From a checkpoint of a small mixture-of-experts model trained on Wikipedia.
Size: width 320, vocabulary 28528.
Experts: 16 experts in each of 9 layers, 256 ReLU neurons an expert, 1 pick a token, a sigmoid router.
Training: a variant of SOAP for the experts, 286M tokens, 4365 steps.
Below are experts of layer 4 (counted from 0) of a mixture-of-experts language model. Rows are named router (the router's row for the expert), down (a neuron's output weights, with its number) and show model dimensions 128-191. Each number is 500 + 25 x the weight over its row's rms, rounded and kept within 0 to 999. Numbers have three digits each.
Before each expert's rows: a language model's description of what the expert responds to. This comes from a sample of Wikipedia text that the model never trained on.

# expert 2
It responds to: Tokens in infobox lines, coordinates, statistics and vote tables, such as "- Coordinates:", "- Born:", digits, degree marks, line breaks.
router:522523540511539536459503501491474484526492514483506466512472528463502472542526503501521490493511484504521510517495505479497457517535548477496498445516450503515524507479449507498543489496524486
down0:533472458486474503519471516497464492474506523523487542530500496510512502534521494497475515512508484509482521514470525497497481497522476499488534507551516552493479483467505510477512517498481487
down1:517540509459512474542471489482504487465525470468480481504500525471491534468464473443526522515542520481499513539497475486488511528505504528493493490506496511513530467514498476492477482493483541
down2:463479484508469521466468505500520532507502507520547513479451479472474477479504479440471488507500511511524510513499484522491555459485490462501488455512531508505484474479534513503493506509466474
down3:507494553541537466460528463509541519494471522495530502485520477493470512512504530475485467477513525527541525503469548525491482492511532531500502503489536473517474521480514524512484484493540522
down4:537493499520482517491487495500530484501507526520506517504549491512517519537455472479500486501519468468497508433535480512525498541493494499544513486483513501475516501518537484493507505469527497
down5:512532465517520518489544524479511467488437467502484462494512479515514569496480481514526530527513503493516484527510513480529482525481509473523490502509506493505496522523514493530509551456528487
down6:514508481506488488514527533491485461510509470533517495492516506474502504514496559491517503555479481493527478472503488484472464479502476512490500466509455478501486532493519491467535489531506474
down7:493499510482493498498513478524537506505501470501478513507446489507486558482539443502513465505464522464502497485472468517526475491538465523473484543485473469503515485487459491478494518509502523
down8:532469420498484505493517529500509519496537511479466481449439527464533506518473515538487524537510535534529478492502485509498478491463505512513494552490520497446513480496493488491487519455477506
down9:515492482472487509507521517516518508567540495504545491528484488478456499511496541481499463461484539471465494437518550505519522479522504488481501511484479435466529458505549512508469460507496459
down10:473514475494494485501502496497510505517535491499512532486454504440497484495535519478481481522521476520479463501517487485507512538463488492523508514448528549453479482495507501458510502550526502
down11:517493515461544503489499500530490518538527486488456554518504473485496534483541489504510495501486469483479509474496483528496545465488435524489495484462460472488508500490506457491509490515507515
down12:578458526529503533497470481507515510530540520508507472518517474461465516516487515544528466477518478482476523509459435467524449509462500507480496496512511485544490504536493469472473475485505505
down13:479473507509501510472469483527515486481510493492552471480535530525522495469451527555462518489483441543475488542463465552531521487463493507480476531506474483442515478474461470474494489498517528
down14:493507516542552498487488486494515522551499524489488468489511506476495515505496492477473539511533528470445523552469496473495502501467489552490502508518530495570509466476496530512529499486501480
down15:512519507574467504503497492493537519468499498551470525517484564474541478540539546495518446478515496522509511495504495554522506461515504486514509511506530468523471494494504510503531520496532543
down16:476517471500457509475499525437457492550514498493494513489473518496491486485541520457502521491479515500482540471471542501516495512497461484490456530476526471523494505461526528478515549451486555
down17:494513472533471531525524487480508505503481509492530470502538506497525490421492516477542506517507558492488471426464495504529481509482500463500483501507520488455519514543515513504492476523558481
down18:488495509505446519496467493514490466517532524512512537516520462531539515518499493537483499488498541502473544474507479498518518493502487486497444466507503485508507503511491481463503475499456465
down19:493500495518506476506483455527535465509498479468510506508522439531533483487487522494515469517505498526505462483487482539478479548511520512539501444474525459500517421532499503505502497527497461
down20:499476528516549493513520499507479448501513478515487496518512500531513459480521509470503520512516493503457526517510479496493517480492476523518485526508478535519518486555502535506531498534494498
down21:504509531528500523499536503457470515498485489559486510484465525468499473523516512523478505506475454527467478473516445526525534471483507509549507499475472465486500504474445465553509496561503466
down22:495484546526504564523493484474431499491475485524487538466478407508496525474520490554556527490512477493492541510466489508489482521491525462491509514511516473541518478461516458510492493502451502
down23:505535503532482512523481496518489513508496493500526528502456464513502495528481485447469462517500486508495511517546514498500513507452456498528520524537505489521472506447534507513485516479504498
down24:511487527478501495528570485492495522496504468523509532486571510491503523507473504537487483526551501493484490529485480488496498462489497472511533501488517509511509473477505450490480503480469467
down25:480478538492493486486510507494500516529486548484497490494483504522509468497489538499518499519484532500489500458490539534536533531511507490478484493526527494521514501498504464535498525495504529
down26:492524475489545525474509547475512527525463538477448520500496540496443507490521526507528522489502509409464493473483543515479502498515476514479514529478543525511511480481552511478505509506492532
down27:508505475492470479524491513494467526498493511515538464546508522535534527442488548522500504470515492489492507485499547537521501526496483516504502488484465528497448477486493485522471509509491504
down28:490513529517490483466480532479495543532470501512497477534526541530523488461480498496467525508484499493510537503467526504465452473472484461496461469502537514485483480507509484509541475504461487
down29:511524494516521474493503508512524464527490521535499508519476476548464463515521490477505498481557495526495496502511501480486486506495519549491470495512524525465495474512431513479475522485479510
down30:521454478508516477530486473517429498544484501500496486509528495506481450448498455489537482477492487522488496456472461481501469499492506523485499482519477526528499524475469481515509501517512496
down31:475496492539469497520482495519484549491535514525507514484534503455528527531484537515487498484530514481514512482478488519497500507553558481512494499491489475470519499537463488456514495476483536
down32:522485501483480486497485522511508435466479512451521486502456525500474491505497508518484486482488523470491461486496482501491493478478518492507473463465493482476469478506484530542488491505527548
down33:487496529490496466513512510534516496516542510463509530476481497510479475532490453480505491492522504496452500515499475474514466475484535500495495501476505499510427479523509486480460470467497523
down34:524524481476495466515560498495502519516497523521495510476503475526513521514485456531453516496478521487496470479545494440490473484507525496493498482501520481458517495466480474464483466543488486
down35:498493453498465517515516473518497499491509524474485496580474482494510502498546505506469480479489502465516502569466500533536538521513490491466495537494551531461463477532482516499471514528492492
down36:479454496490508447512515512509446466476500506545506483533514537510534473506489501517494517493471512479532501481520503491478485472510470495496510486513464547475502495515507492502476465497527459
down37:520461512474501526499480508518488511458498531511520495513527533504495492450478500497500515484519530504500499494546507498487470449464492509500481530507511524515459458466470509468524545533481480
down38:488528477514480535498509526522501518467515418520460511532504507487517510497474527506499451492521505499542489524472451501497521520431484506518497473488511509454498498490483505466496504427542465
down39:470506512478545492459537491528532530511495463509514473486519492516442489524516492482517487520480508510491508514542510496457454526477548469517487538489494479537523535500479510481528472524466514
down40:480490506512505461494508467509467524487466501509533560536498468542474485502497531477517507531472453493478459534520517522473498496505535485479480499555514509511463503514476481442499508480474498
down41:526461553540535531488515492484517515497501519484479552521492505492508488503515486490487487502518514528470502554533465495494529515491505518517518479448492499510474477470462492481467517533453483
down42:470499480531487473540511517549474519473481491474522498529484469452498494521491505493487461518490477573533496524532500538456502514509471497512493557542568514481475491435511520505474527476495523
down43:470523482503540488438490506518456478538531523488530502478549546488516487480480508495502497547510493431494499512509541513454492542485516504506478494520486513478481552516496510486496494478478515
down44:505517525524525497484493478515514507503502513522466498471476507511502524549448526485535456503473569527468499467506513479517496460519506496513449492496491551491523584505504460514458521502492519
down45:487481486488544528482499502540532516456559471510522509487464497458521536477525518493473494483466542502543512512482524548478462497492482484542566508474513491483483493546495487485539471488489527
down46:500484469484503526492518476478447506525554510523506500522511510467532511500515469494490466533476479513488522501527492490493464488485505506473501482473499521459518499480458480477497505491480479
down47:493525476490496525476513514516479504480526495539497496482496468500500506495463465542489469494482488474506471541530464499492512516470471473516512481517501501486478529499510525486490499499500493
down48:526550477463485486501551470507552501487486484502491513515494487485496507489505484485498503493511510527522530509506498516505462530474514546488483489515478452532503512497516501496463465529467471
down49:456505495508535471494519517443500479506568491506443492508512497514523494489491483515493503500487548515452486456457506458486479518522482481495446504496510511498519499482498498487491519476501522
down50:479522451444501567495468490517502493483491511474492470506511511516494489496521460463521507498468493492504493498511467488486495475483518513490482529497487504532505540489463488472489456501550458
down51:525467479463492489514508469469507505488507458504535538491489525503496496494461539473562485466478519498479518529520483455499528499488505446488461496489508503504480490468514509439516481482508509
down52:486507472471475533554448507475504502505488446458514457498532521488513485522470497475494498484538504525526508488489551542489497493539495518489530511492518527527498487488531478507483489540472474
down53:525535540477497541549492500555515535528500474475537484490487510509454512511497513528544490506471511516490453523513508514528470474527501478478486519490512512474514501492493497563479465531461577
down54:488486566509521498551521488511509545570486503503546485460483492492498495438476472503458510454522512481529512448477500485499502495471530527531511496505507489489495485524490493482510532465483468
down55:517509539446512458511491504502492484542482519518514472510498502496468494481519479493514494515467467469497508471499513510507454504515523488532453479494494547541483512466495513522489571498523471
down56:465497499515531499511493503521527487502531546531487500464487490499485485514482496496472461529553476523505481500536518464504508489519499491510507492466525486487477521508497549502525449489512524
down57:540498527557478522471524464484485476495505510504500484488509460535511488500520458468473511480485544477478501469533489484526517481475497512481467505484498465492500513482505548496492519450489495
down58:493489482505454531492522452511554495467480475523488497516541482516471502481480534516491480512549474497512492535506517486497528535522515476488524530437545531537501473512492471489486480474475489
down59:455455532529475503491505486498495479416477491510530515507498488465553504536524507530510490458478481536533497499507518488513505505513486477520462456550479515533518520492521527507530524554521485
down60:505502516514472473481482519499497496529526493447511515532547503533484518514498507507536553538535518484517484482503532495516477503491520517501505501507449498546497512476499517489501534492495534
down61:472491466527483486489508504495438478468549494484466485495563516445498525493506510463498476520500502519481525487488461484513525486487480517500515518499499551517474538543484487508522462489493463
down62:469480537529485493526487482472483543460525473499501464525489509513477518490472474475449533496516500511465526523500476465509565513465514487448485494475482534511525531499499522478499511490511504
down63:500510526460499502476492525452500453484505488498533497455476494494554481487492508516529475498461493517501505514500539452540488512556512515461535530470518528521543488525530504480490485468505518
down64:484499527478524492502504515483509500465484498551519468526488417526509489522540491526505530489527507464540492527469536507519511528488522504518489533499518489486508497529522495504474472497505519
down65:464506541486479453449470493529495496530498448524534475508502511545505458468510533512523501472488506522484492566471499540487523514478482488475524522524462489516508494470488516493494510497464476
down66:492498512499498512496503523519531469480465463442457526514528519450497510523497507493469491482563470529502504522466492508506537490534451524509464475491467515487484473485495531521476504473524538

# expert 3
It responds to: Word-piece fragments inside ordinary English words or names, such as ent in intentional, ark in Embarkation, oll in extolled.
router:493506472532504506521482490494522464487462535569488484483521487534492488520529486493534552510489466545536506498489476480503504538482486523453496445494486514559496472474492509560538508491522500
down0:543478541494481483464549463510485507500506494499481494510484488461525497500527559529519552522498497478464495485524529475511503492485476450466449485477528479512491481492499535526513513470499500
down1:521492483499486551501509497506524521484490463506489495537502476429530532521473491515488475502533524511512508508458527493514471483505510492492526460506496503471501488520471505494517512534503489
down2:501532488487521480511494514471449479447533482527495527527496536510506526455477469496487479473531433478465492473499502472516464545512534523512489499488478460527487461556513523521510509467495503
down3:494527505490522498486485493480454527516514461502536501542489495518465509484501505516548490475555538529513499508516448508456529451507501451500522506503477520499492471468513464487511523473520546
down4:522486502520485495526512479517509496516490512496467491483494481488463502519543511515514521505538480522502509531519545527487490508502497492504541510536464511493501531488466465517513500502514481
down5:516489458489489495513526494503489548521447492527491513498506479503490466505513515506496520507482480500550524470522496514467491485525530481481516478493481506512473518498506509489519502488529539
down6:489521530479500509509485520498495477437547473513494539522496496498487550532486502500473558513469502504550494482487547515531480501503552503484509460512458483521484535449499486511548554477488486
down7:493544539515482520470521515459505522495475512548476525457512505513519471467492528501487500491497520481471498502443514485509511480524464495473537530490480491440506533501521486501472463512506539
down8:458500525498483480512496514472481519478495440508528519480471517506517575523483470476509492489503470506475484498452510520486502464461483529487487504488492478486495481498489529465483503489534513
down9:445500522497494440489480521466468548491492494494500465534513484526483492483523503486508515516539488515496461483494496526515540492447435514475481487472471499527505489503531494469523460513506487
down10:470486513505515501466443501563473483538530497526536524517475480466521461476521515517508459511489538468496525485514515500478491485477490488514482499565443480513460507508504480485494499510500489
down11:495499479474518471522488545531477486522506524484483491540446501536473510491504509485473515461513506518448491540543477489558513560489534468499518504474481514517464536517469506513489476506491424
down12:442511481494511481490512484432502520438498480481469451514495522540506534542497498507520501495539492477513482510499525509536485478522528505479506518463535473452539517498517483525469506486547478
down13:479518512519506498504496501500477514485489568518460534502508512524532512493475457469480478504469534517499488490469511510503497493536483485513547499479503491498529485453545496508471484480491481
down14:479541453429517473495520468495528494489493500526527447460488488483495459503450445519482485516511474528490514478584487519515505531477487512447523464487522526489489526532517511521474480500478497
down15:459510569500475493494439479526498502500517507525522501524503498487454479478489504515546507496518532498514511468492547433520474492523487518500474578480481513487506539459503507501496495469530485
down16:487470487498484554524483498462509503466498477506500480550452462515480502471509524529510543500514500485498500486499527561528523492532514513499485481482507472495472504491515510472539512541450454
down17:447494462495470533498487517514514534459503465524512457474535520491447466495540507480509487487539476497466483492533507523510472464488468498477510502502504535537527464504484516501509493452516481
down18:523494482512483496505505501506484484507513504461472476505450511510462450490494526491484497508510498494495511513545477536478504530492462512510521500504478507517465514554493475455481511531523475
down19:481501493473496477509500497521487450534489532514514486474475499492507502514499505549538499480548512498508497502518505504503526484527515523503490490466514512462463471514522542501544487488459457
down20:431501488519452467469515505505494494482499498503484502474543457513517516497488467506522533516493480495497464483489496477503525488508458523529493543475448506504477500523500528460443529484488550
down21:498503549522475564529484494481500527468511486453513507529515469525441519501479496513506478478483535458486449546488514519515515558492501496487508508467505469470497477498499496520502516494470486
down22:500505516503520504500481491498489506492504496450479463557531531504495510516461499506534507514513496467460470503516515492518516538478511517504491450483511458475518552473519479472524534544465483
down23:502491487509498472503492513523481494489510507513516512482559490507485493480530500513516468515493562484516522495563510509524495484482503509492456518483563498509517492493519476509479502517516530
down24:522496491495481519526499494526505479553455522488525505501464507496508493492517485522483480458463493517518529478472508480512504466527492519500467506503502550546513544487481534520474455472556492
down25:498478459511489548491481486527484526494498480484485472522507516545520474555460535483481505500490512518491448477490532513483530494449538497509444486438517517526488474488486522493506475476518465
down26:487532480473510514493504500533493513470492488547488490492461470489463511541479497505510454522506525510488470499462486514539504478467470487463505500461530475503484522477528508528507490516507458
down27:480467525525496471529498505476471469533487501521475499524540470562513486520497499503507506491524518505467496505524492508524497527536502475498470471509487504454481468527512545514527522508524482
down28:503465497522561468473498485514516519492458522481519504445469461516494466519489495478515426514504503462511536483477480517492532529499514452476519547550518524489513503500455556470529501525499471
down29:478484471460473521512447519527488485495496514475512501486521492500511522508542490524500519490488440505504474487524501491511480491463485510480498538494517510530495483472475517508519536502496505
down30:492500494480478513512502538455508473523473508504499591500526486503518545508532535464527494489519503511496442564524514491486485477518529491501502503506484528460480464485485475492515497519498512
down31:570496492505500546499496529504510506459464476488512525479509498472515491497465479513549532461498491497495497508498474497501495499477492484505494505466519511474504482499509500547493444538475509
down32:504481549507514466476456516479524487477536462500430498491528529495498519504508498487468511509557492528501555473460553472501500486510509492509484476489472496513486519520484478535472503504500503
down33:500516539480525487475544529475532511481490492462510495540497526508493494502489550475525476503504516496478523540538484487468534494528478543458525533501492464505534533484503483491507484504513500
down34:532533474451477511493506480516527570488481508467506479464469492452527513512505487486480496505507469497478502502485492473500528532513528444509497540504463503486491494485549526472472506466475485
down35:520446500478485538538500452536484491518538479547473495540513467474542494443546461491515500518507477517484486509475545509493465520533503494476489489465531482508552487519542486524502513486500500
down36:456547540491511540510506519517538523471515486494529532463537498483491490453485474473456522500502509493511489491478510503516509494503458477532497496474470492479538470496470500483464533522498518
down37:514505484541513557505469496523518523469464469457489519508508521523460507487494522465528469469521488476508524499456480485485490482460501507486500493496497497471531490512476475519491487555459482
down38:453518512505499441517461515487532509524556574478502524496497518503509542526519496462492482484513491510495511512505517485512492493525542496508562498517523518462512492497517502524554502486516478
down39:548494523518480518500510447474474481528466429463504530549493455544506509507515481501548490460536480493474500519537496481505510459501449477472485487535499499501477474476489500517494538456528530
down40:458509514477499520487487514468498481539519531512518537498502474469508485547508461482471467489501490498535486481488479504522456508490480468546466475492503513525474480476504491520506508535569555
down41:507543525489486491487501547509453444507499495512439503474461462474487523484453510515465485453462527441546464547483472465512533490512527475496502482462517507537502502518537466481505487470501477
down42:511495501497491532496526542497487535495458490531486507474487508483487510486521559512499489510501515498487509556506509517465513478505477502504495540489507530523485498559492523493479492499522520
down43:534478512515534569525502498486487469526483514469486466509504503513493477480487495567488503541455505495452489538530492528504523480499530501514494505522498491499546504488475481470501507501454483
down44:524533519469516495488534529541526495544546503495510484542490518492497506519503508485450481491523522473566552433519510549511522501520545483534524507523506500503495499471516519519485494459492503
down45:560530483520472552495500532496523521494520504500505524560497447518483461474490502478467519460501480521497494463472493509534498481547520514481506481499530469522503524466470473524528522487506484
down46:534482547538506500493482473514504518470505515524492487465512512484469464475515511481510504498471458525541502451490476533507485495494498501504491478476508486538505472493489517466553523503496530
down47:485487522478496490480489476504534509505489476487506500468477513463509511484498507512540512516502521487511510467541486481510539515514482527512521511487458487498559486556503495490475518465479514
down48:444510490477518458512519507474514524508457518464523480512498483468514442541542510529505501497523497532487520503520501472484560526535464503504445558530516525496492454527489516496475477518523480
down49:499505546444504488492472521508493565493506486547492483500515524498504519485517494524500502482502506489497471551494514501526538516472486524514498535509494510482495501532485499467487493518473565
down50:508499510478464453494474493495456479510503532497489491516480503484461502509482488493460493542468477513437523441538508525492495514501519467465556454490500456533505485486492492537494530460506496
down51:439487478490527520493527496507512503483510510510506497505508493496500562497495506498480545474516566528528480522520495499502508472497503506519521474504471471479499477503537480477564470486504488
down52:532482497445445499468516496521541498476477511475473465509500503466489510460509496496547488481517515505512500502505487472487492489549499517523508543527505490494462477454553492518530478488459501
down53:538483517489463529455491509507506462511526509440473477512497498538505490482489477504540466477521515539538473503473527462493476467477490478524531495491534495483462486547484479520470440464495539
down54:487501512481477515488473529494462513581500471485510514533484509479477505470463512485523446484527482478506555443492533491517498464511472465476524447521522520528536508505545507517496483493533470
down55:520524515538463535463485527498499533558543485497537514534486529484477432475486502472546513455506495512505490484504475488495585528509459457507553540481501512493526522497509521512482472489513501
down56:493462487493521498462536493502442498477496495508494505480518524500505506460520478508511523536487476458468481528492513509515491484466476459497509462485541517482508520542461513529534496479493500
down57:496515465502518490493479554522525500457529545489520478527570497497509510492548517506508476510521471499467498499494524468511486495491498494490497531523473482478481495524520464507494478520488515
down58:468460476492481493531502455485547513539530523457491463494509548515527549524459530554517508488487485512524493502554487526519484476520520516498492494528511502547512480457499472452498505505510512
down59:492520459453514508529533485486507427549565437514518478482491483475492492457502492503522534494457512504560473514496499507526492515534485512471482550526484480517495536515486530484481536530494502
down60:501498500520448521508484518565461450463488499498493502496477497472500537523521488473477505517492509490476483456493480467494430484508503512507537471494479475515492497503492511518507544573457498
down61:490499506514483529542506496507494520537522465507494537486524469500525511480504484458509524509505460499544587510538472482485487487535507499506530472465516498512512470468509482425490492537477488
down62:551506543487504480546513487509514482485502517492553480503435472448490513506537506477518513485506510461526475526566537517469497474517503531520517513509532526475502517515490473461506482462530567
down63:505509528510500560472518454486493449482526496521544488494511476504484467484509488491520452534484523458464493502516477526460512464525507505498520525497508535467505519512497512483467510487485521
down64:497461496518423515497469502504497508483520549476489510475569488489532513497519495511503496544456480518465474464487494523478483489522516447494496511491501525526494543541515491480505469503507504
down65:532514482483480491492491513492521478550520499495465520533496484508509519514519513506504548524509511542516512466490505503555461504517501510489458451503498502491519470498505467528498481497480464
down66:471494517482471490476532532453539510507522541494486521497501503488522512536474492503532413506509480538477522522468539522491486508519514504516557497456467540485521520495509531497532509524503514

# expert 5
It responds to: Word pieces starting with b or other consonants mid-word or after a space, such as water-b-odies, bul-b-ous, wheel-b-ases, often in species descriptions.
router:573531490476507469491529489456509501508486483508485494493515489512516500521454522507494507478524429500488486523489530447503491530517505485508491458499450492503498496506508537530513499501500497
down0:516505477522485516477522500517545479479498468466513529521483447468465487470464529516488515504512546475490513526476445502468513551482497513508498476520508506523498474529509509470481528512506489
down1:493478498512508494507514500488503486485523444468515447511512491464482515495486496514507456472492461466490489506466474452502552503485533479506526446492522533531472518537470477505509516490518535
down2:512438529522483518474514530508488499527481545520481509526501482521479510488542471494512502506431507505518551480520513504490510504498539499530512515527463503519551520569483490480479490505520505
down3:529523476540501484499486506471472504519552483523529522488473549505491510502495454528475442512497518539513504503488495481516507501501515503555524458521508460511496504472430523487484489520500462
down4:529510529532534510508489483462488524493500531523500514534497502497491517476509507502506517493503487479525517500470440517505505502544475461530506511473466456515535492508496505514508481498459505
down5:517505506463479499489524470505495490459474484492484460460481482483496500559474523525476482481502447535511475478498479505467489515453499508475538441487524516467466508491497496522478493522491497
down6:491494494530520509488509537438531512452535528499540503500486521456511513533467529538503500524515465509519470513457502499461528512479479472508504526522502498528484499478540499520523470526503484
down7:492475516495510534534462545471437505503491517470521477469456529525518482509516463487508500478459507491513494492480534477531461505517474496485500449497518537549519525501474484510526516506495531
down8:496470484499461497503498528506479487481519531542537509487467463520482490522514505505467463515480482507471513491516486514486513491464517479522457506493497471449510525496508491505507457515486494
down9:486510445490544508514535533486484519518557495487489532491442489517480531546503509515485538486505528506533521557500499481474502484524545529523486509534526533512484494462478488481491525476488473
down10:487457453536476471518477483510467482475468478514509507496524479504513487549496481472565489496491548506458476525473486457514488501438510437458501497448525519489528534500492490494477507486458468
down11:509490499515480507478500478524471510524518522498517511481543505503543503480521455484465497533496474509482508518475519510455534485487509517563517506518509501483514499487496504491511503470495493
down12:547508541497540469489467512546493504494540500542500541507504488504509474464447505469471525522488526528446504515511474528524481452484481495531500508482472489476539499523469501489476513529515496
down13:539531455516499470499515536516468494518503489503493512543485481466499444467501489533474523534511501489473491518503500513548510516488494530489484519421487489500522533511478498463476501526493498
down14:518540467510503527493514535470496522552477506501511471485490510537473491534512517462520479477532498485519486497508518522491510502522512446509493516495485468542502504515499516506512531477485543
down15:517494527517480514500514498493517510515494491487518475439463469473488495497508502501526466533485493465530495538474553526471546501542546513506514502496498506540497484526493529505502486507511504
down16:487452454476503528477502477477459455502491502488497526504462502506498501488511453480493431507470470472492508494500510465515499535486482515508479494513494491506489510496413526508470502508505484
down17:556509542484456435519549517479506498493493477510457506501501544524499504487527475497535504525506466519478514509521558530537512511508491474482488503525498455513457486505506568512475514529510511
down18:505485500492483500525512472529466424539516503505491488474544531507508481485473474521512508468519544537500498483455511515489551498508496484489520515503483474510483503504496514457438501511450572
down19:481529495476478478481531471494480480501541510524451500506477514488483505483513516500526468509498531547497568492464477492505537447521505475572479473496504478510488484461551473510448492469513523
down20:506473492493487456524503499518486487526483463463485512545512471508480470495534491520496455526405531506511483494521491495484538524498484489496526508514524466558511522478529561457493517518470497
down21:497513493494465505473529480497509487514483493517514537481471484432467525459483524499481495529457506487501488498477503495528505504491508495527466489469474507500484485542481466519451513467496459
down22:516495535513500534494496541460508516516507514486541480475501458480499477482527515484513529498471438479499484493507442524523451512472458489441491499494495465482440504537509532477494479464490489
down23:515542491506489471504481433512522487460492479514474514519513486496522448488497481496478521475474519477449437477504500481456555536479489486495456513469494511500498480515519556486527501500515479
down24:494475492480520471494547498517514480441527545518464501457470475476547485501540526491506488500502519498500496539536492495511505538476497492482520491478467542551512494469507462452464483493503495
down25:468518525507469477507531537507513527455496476545487486492500533499496480506531471455487508463540488487515481512521498472496473523495498492467499572466519461495481548487516492499528521481577500
down26:497497487519445522518520446507503511511504534463524506525496497533498503511516503484511500475515483506522531493500484497453510486537494495510537492529523491527518534514530514534483485501460521
down27:500574504491512573528463479529530537518500462473497487502556501489504463543455457493497462504513516515459511450516536486505487479478503525482481500510474492496477511512500486495547498480449506
down28:515502486504467506506505513490507520500508524435465491505473486476534515469527543483487524510490457476484535452477481514494495449472511493474493489495500505525471448529446484493498487501468461
down29:512496478515467487472510507532519488536476468495528464527538509488482484482509512455522507488509497526479562477542486500475493489527527495470523461528528503490441539528487466521444487475535473
down30:463488545516510508503494500510480540499498524529547501449482498464511482555482488484489484523491488501518528505450477504495536483477492497476444478500495471487524512515510463508520491536498484
down31:485497503505456514526493469485511493486597502486523543523498517516519492518536487434495475488486535466482475507500523540492493514527510473533518453489481514515504509504486542484481496482559503
down32:494522489440475503524543478493487505470502490530496510449492528516505503501508507497491536515481492512511506465457563498504469505488456481471533532510493505458506536484521554523524488531484523
down33:483482524470485448505484520501513479492515541486486500515537508513448521455460517477503525486515494480463490494507496497510479513475516469508472505485495464524532479513509501499525522491531520
down34:522489535501494454496481478518458508514526516471509526499463494493506518471491481520476479513517540494514540434573472523513473488486492518539497500539478534478494491494506469478499474501515494
down35:468488485470492491506505489500483501488522485479474472540550499520442506471508531438480512497477504463485509504464481529514476509477515499512520541507510485487500519524502505536488521522506478
down36:484476477494517527508479506492497483521489453523481463502483524505514468563548475503490525483503497490503512500506495521471520530560518502502470505507530508504453484496497474477502502527517498
down37:499491469488496497467510512527488521532524483527467446481528496545527469455506528530488511513516479514494497528501515518534535488500494498480492481499491486495518497494504483473497498502485495
down38:482491487529501500503468466526520478513517520469457531508510465492517486573500502522468527501525449476505466490507524515511458468521509476507529468485525515499486505463504477485516508482483505
down39:486506499537480524494490497500501497461505513502493513576536484520466499531525519515501517469493522509506501535466477467526520471541488483462477485503508462484544499462532481517485495536493523
down40:499477519482468527480447498458505522484438493513498531477513444482469478459516512481531481544516497552513481495491487526468537493485464504517504539499455484473491482483501488510479479526499529
down41:492508525502479488523522499485494493533487503470478492548504504486479508477481515562526505481495492449495546483516493461529486460531476464474467508495538462486453515544538472528531499477539516
down42:475510472505471520507519497513475519474492481484507517491496517495498479493478526532537484493542480502477507477515543517519528482490472535493501480504479450493503501539479507503487488513487515
down43:499482485545522520498498500519474429466518513548547500490511511497512500508495487478521478513490551531517512532483521506501489455480501515542532492509531500485482491498486436478528527466493504
down44:493554479509516506496489532505463454461511464519514505485533495454489500523525488525493559481465550492496486527487538504495527525429438470527525531507495486505501535476486504500481487505495557
down45:514485478493518486506483507538554494521512518435505506515556482544467473479486509504502470493503520497502483480480533500520529523527478507492515445518531545475425475487465499509534471473512484
down46:524493483529506531504494462516490528482534536508539509479553514490483511483473491507488491487551530463541442451502464497524453526491482488475489454511498526480511472525499509503519504473493504
down47:489491455487480477485497484543468490497506484468509491491489444501519482480466484488509496527523472539529520507543519491545498554514510481496508512520518512499475476491516539477492496491520503
down48:523444497539463501505497505457447523491499512500452525515506448434524524528515527490491501509484518514530495521474506514500487486529496484513466482523540466513512440492503533529505507549486512
down49:492514514519479492506504490472530518482517530524497468519504518475487505538460520476494491477497518522473515495484494476524475509504559489467489447489496500501481499489514471491499468499530497
down50:501506477514510523473531500539509506485541482514521491484500509459471513501491471484512462504490513514501471482525499525522485494491488505490520540473523507475483490485502493495495508492469453
down51:510490496505532492512510531541476476476522476515490493493491493571480528513535504502509533478505493505477521510472482431471502505493487480497402492485511517483483519491505545455508489509535535
down52:487510519481521512517503516516498526482490537516506480480517497512515527492472522489512500452525513466542503463467461508528466469507513481491538477487473509472459481499508473524515519531535521
down53:529498500513513512524552501481519517474479504498527473524469556539510500486511522469501479524505518492530469495494498540482464493483508500524485493498509552494502483458485490508482505509450509
down54:521530511454476496494503479493524530460491478477491549509510504484501487506450508531493496509501492483538522465534495470488513507486490524473531490484537491535469505486489483482465471515492524
down55:548496474523499570458502479566487504534543508531441532470468484481522476489509497506498497524498456504509504489514499510517462534498530541494483483502498505480478487465498511509484472531524489
down56:439458517535536524535457537533494465513567523507470464458536487476495494485482488498459510539525462503475534506498446527494496495508522516475467475464545537494512538466502477525526517503500495
down57:488492519497511499525484460499442453508458507483508481481471511495493537503524516521557515486535508520544537510452510539487517509487534497550534505502465514499492488507484493493511474557473473
down58:495529491533510525511490507582496496479496501516524522535507448509496507504466517503482492494521491542520492471501529482538533518521498484477496486488526478495508502486532491464493522510503468
down59:528493478491520499477491489489505527483514524472481485488504477532488512511513491521448487522608495443498472508527487493514485544522524470468530521498505479506451520519450486520536464528531510
down60:481459491487487511487518480533465470514493496520479499504510491508516522506521517494494511489529484550465463501442490544545468488505518473531471517444532528478518529479476513518512526507473478
down61:519514466509485551502508499526481523532571463520462479544454533535479504535478502466525504511487527485456505505480506505477554494460520524501526521484544497558508500504511517514519461536522498
down62:489473521503488498537456524510494494488497558520552542493456469458479525462506518514549479550482443505492491509475572488496506489467516513473481492479503545481507469480498483512510496482475569
down63:474457489486452512499485484487497510526503522506501510489425498474497474509525520521482530508508472482521519523478469510493542499561481485524457522532489511496486488527526476477447485525516503
down64:533475509483471502498538458489516526537469488524516469504460498480471498468538471509540533522506526509481485522540513469464493514507493514483541551509486462477513507522571527503477499462549501
down65:498473499518500520498510498520507475491512507499472516510501486496538486494486489476490518496486460496525517505528508524530583493482448473527468501487450510450520491495531552517500515589530515
down66:476507518490525558470509528464496510491481501506477536465520481528456489487510531517457463501482454490494501529445494521493497496494512551529466490533515538522514489542467505467544478491469518